config = dict(
    n_layer=12,
    d_model=256,
    n_experts=96,
    experts_per_token=2,
    d_expert=128,
    d_shared_expert=0,
    activation='gelu',
    moe_layers=[2, 3, 4, 5, 6, 7, 8, 9, 10, 11],
    router_score='softmax',
    normalize_top_k=True,
    routed_scale=1.0,
    balance_loss=0.000521,
    balance_bias=True,
    router_cosine_scale=10.0,
    router_bias=True,
    n_groups=4,
    groups_per_token=3,
    init_std_router=0.00652,
    lr_router=0.001,
    vocab_size=4096,
    norm='layernorm',
    norm_eps=1e-05,
    tie_embeddings=False,
    optimizer='muon',
    lr=0.00563,
    beta1=0.93,
    grad_clip=1.0,
    batch_tokens=[65536, 131072],
    seq_len=256,
    train_tokens=480500000,
    steps=5848,
    dataset='wikipedia_en',
)
Below are experts of layer 7 (counted from 0) of a mixture-of-experts language model. Rows are named router (the router's row for the expert) and show model dimensions 0-255. Each number is 128 + 32 x the weight over its row's rms, rounded and kept within 0 to 255. Numbers have three digits each.
Before each expert's rows: a language model's description of what the expert responds to. This comes from a sample of Wikipedia text that the model never trained on.

# expert 36
Word-initial capital or consonant pieces starting names or words, especially K, W, V, w, Sh, sp, as in Kazuo, wrecked.
router:086130124097131156096146172167076136109192115181118113157139165102131108152145144110123089082120161103130108121145159124158133112107100159142069107138184132127087104175111133117091097156138102112165169134110189141075138164149105164115125174119120116069112105167122133116107107141067141131151180120168124041095161086113109127119141077177148138138204131168124139090155175189109088112142116139124130103122102117085207128066159022137121177106139130163165150153161196085105112111145134137083193131047096117116086136105159194135129092117145108144092105134171093125140148176102142191101070161131140188097141159132146093121161092133090129129085146119074120137117134117118178105107060192086164139080145112159096151067158115117099154102143149158130045177163153165149130117139134

# expert 34
Commas after a word or number, especially between a city and state, in lists, and before and, which, who, e.g. Springfield, Massachusetts.
router:153128085201069135143135141143090078081128108133107141122155080180114177129180123159160131134129161187165142140108147060135138120118124119101111173144149132067116109123112099120128172114071116101143113092109101118151094118135130145163130122108156121148087136131153100099110151106080118166174072137100085155117130106105150142181134131097137057130164104111091120106163092154161118113184142168159117134175172142154135086235145181146071096142121083110153177102107120154101094140154138113108183134161179160097133140149146072142189186089156175175129154156047093188110139125071133192131173150107133111144136143134094103118128128146172125090129116132079156120167168130134110155074146119107163150154121088119095139124147094091089171118041164125120081163161109104052156032106185

# expert 8
The word on, word-final pieces like -ic, -ical, -ological, and the on inside colonial and Colonels, often in academic or university names.
router:112125124145085107151128160124181083074121114195124073138152089158118161108121125192124148084114070132116165094094068109137138097137163143107114176156087186123122157079111082126114169071155180097116133134151150116154106126132139095111055121135124125148135128116124145152083120126148045158163114140124117146110085131115131120072128104156145143110077124179124166138151085198106128197078155096138163171182128094090154137109138125168115135103086166156143156132079069171137143117132120133102104188127186082147166131109140091135071169201158154110122128154068124160149157123181141105131124136115131161106147116125149127147159134150149194118169142136171108176067209152094109135069178170141062154106106191125121086112107104144111110093085057164214151085106139172094149092118099

# expert 56
Double line breaks after sentences, == section heading markers, and opening quotation marks that start list entries or paragraphs.
router:161087106080146151079126128137138171161217155135125136106153126067103125134083080105095109159148063065134169116140107124103148123094109052121068163141118150042121103136159099130140086158140124063156053165147120140096144117183159151045156161120123163163206152082066084115118131159129111125137145122073129125105120138127123140116076121155153110095132145187150095091064127114162162125137041181143153123115151182117165114097121113115108090138147096176148107086152137183127122130164107088111147169143105135118192141179159163115152133147111119095134100140140111157144087131092126152179098141122112159131146098115125068057169103125078160140160129148198110140111092118165164179162128150124121124181159197143147105147128121118142122157100164103129056171157157149188138108070143

# expert 15
Forms of be and have, plus modals and adverbs, right after a subject pronoun or noun, e.g. it is, was elected, has been.
router:139169120172129141125114127046100029099137153130180139112148168058109145145120090154082153161149125102108104101140122111100107058110123129083081135138173102116152132110148094111088117119140165176182090108117130113133084110111101097187129093118151190143205165093113137135110088129121172117130121109130107155165130125146166129094112111155143127140150150115124141192130122153137163154155079162118123157135123151096117099070041139174160136132137109150160141171167120137151121117115159126104111136078071172155096180119112177154130164137122132146142118139108135235115087147125056083110106041106144121178152090171091092129171134117110089148149173123122140132166081137152133089146150113180106054090137037101099166111099208203139165122063137116119109149103129122144126199142112

# expert 2
First pieces of longer words, especially b, v, B, V, th, qu, ob, after articles, such as balance, branch, bishop, Vivo.
router:061125150074138098156098105104138118113160148155120159153145160068086159095127106096159093116127183215122145145088152107170111139207116102155132127090171133134142057153129117093189099164128140162124168083094123180106110139113127122161121150145125140160123103114183130099067167123104161084123164130126129115158083187158090139187082074196098146109143123175191157090118096135137113118120116125153133127157191128163161105140138112105136102124199112111151123150163112144100079125112154124138115184063097032089186150077152156110150140121101136141073047144122174125109133119100098119133111163139107119168138106115130206163085127064162110150065102136144171192121150091143147139138123203139126144087094128103150113138144076097148122188092127077107132094136086099077087095107128

# expert 4
Two unrelated groups: consonant pieces k, j, K inside foreign names (Enkidu, Ilkhanate, Saint-Jacques), and closing quotes, semicolons, parentheses, table pipes.
router:146161131122161166134110126105137080135187122092112073105100126122169176185184080179093137176141173178106079193154178119151122114094091114098104067130132099115111140183126153075173163133120128144150149070139124140111139149042141088071148122126091089116142140146140126131070147098100106147127113061140134132126149143077145075125135136130145112116159124146134150145104136099136137117085134180086109089138188081074145109118113142131124132147127138157104125072132142037094199181118176160118169099097136127161151146115109081115092146115135166154161098140144116146092149119075116121133083159148107184141167150147190124117177114093108093167131107182108247167105169144155130191100063095140179108162117103084090150105150077158144133119142154085172136140102141094205156077124126

# expert 54
Standalone space tokens before digits such as years, dates and counts in tables and prose, as in "to 1974".
router:074152133076085144092130148146101179103165155185114134150126092099174125108073133233091118181119087096149082112121152117093101160137149097157123160103132113104060133110121175112103158161130137107141142156118135162108102158154117083123134138127130147120120118101188103144128160117145142151118130079160158108128109206074138118179105058124131152146062143214101112113116104069136164101136104180155064097159126228136112152115162160075144097119106212094102097118169080114091121134102159135135092097114175132172146142154165139127100156122153127131115138170127203096118119090117139114096074058183130173150107169157155149145094144139155057123133131172118105130171168163084129109115135136149168110110111096121130184112126114050083055094155146147083144181130173115129144159130124

# expert 17
Opening pieces of split common words, often after the or a, such as f-ro-zen, Air-port, own-er, com, mov, serv.
router:124127100157124127118134143189134078097074105140130110125108192124164095158087100096149145132149255106155181164132159149133150176128141149151153125143167172185085147095140148102124076085163180140131126157120105107112079149120118184122112146107095029138143117116118152125082116138115110163086144117204139132128146175084160194087157174161155098090168122139124157122123155137129107136112078133131149120113168115120164185096138155122136138124184141060126108128196117140122145132131112080170127107146133176131115075090105202107124148121088108077106150086135129102111147110131101107095083103189127078109147160142130198154155155056134138073112106168128061084096129072166110158071125104106144119093102129111121126148103123177168177139150107132060136163168097137057111083073113

# expert 27
Middle word pieces like ess, ect, act, ant, est, usually followed by suffixes, e.g. secession, possessive, cultural, failure.
router:111030143117127163117073123128123123126174098077101158158093076120168092028110137095143204153123162137136123155116090147128125103133118136138131147128162134106142140116166072149165135086116110115124095139191097106117033113151129135108152106132078085114091117139097145103154150119122148114114168145172125077154182089105120122145164102187172132115126134145136153137055115070133175211164109120130153161123129118098080100167137106134075140141170132139150117147120169132132160176174120191089161130187142158119127138105131143109135140053174093127139115116140144177143135147104100146127106075140099102116160136138093141171097153128119101079137126165116083136159078095135160109114132130192083130058163069142195124035140164107114117160122065108190212121122162153189134089158103

# expert 30
Particles and verbs in film, album and publishing prose, such as out, over, down, released, wrote, film, episode.
router:103139099115148114092075122140090122133117153122165127114177149142110113151115088105220130095176207091153214153156138192120122134106088153132122075116104123129136111165146123193059062073132075131136187163094109156151123150147187066119078126125120162164116131100191104155161178114090157096140105101189101125129098148162107103114080093129139132131159136159168134136152168139160170152090134113100198124160092144135124141118111115148155149148190153135095167111193152173145124125127104096162107182122108104116123091107123117098142053099133105147111062181041149146116154169089106113144155132143177162110135108160154194087131076129142077136120161124137077093124132101061142085143094061113116108136076131110131087141080127171106068103145094113136132155097155200113132136133162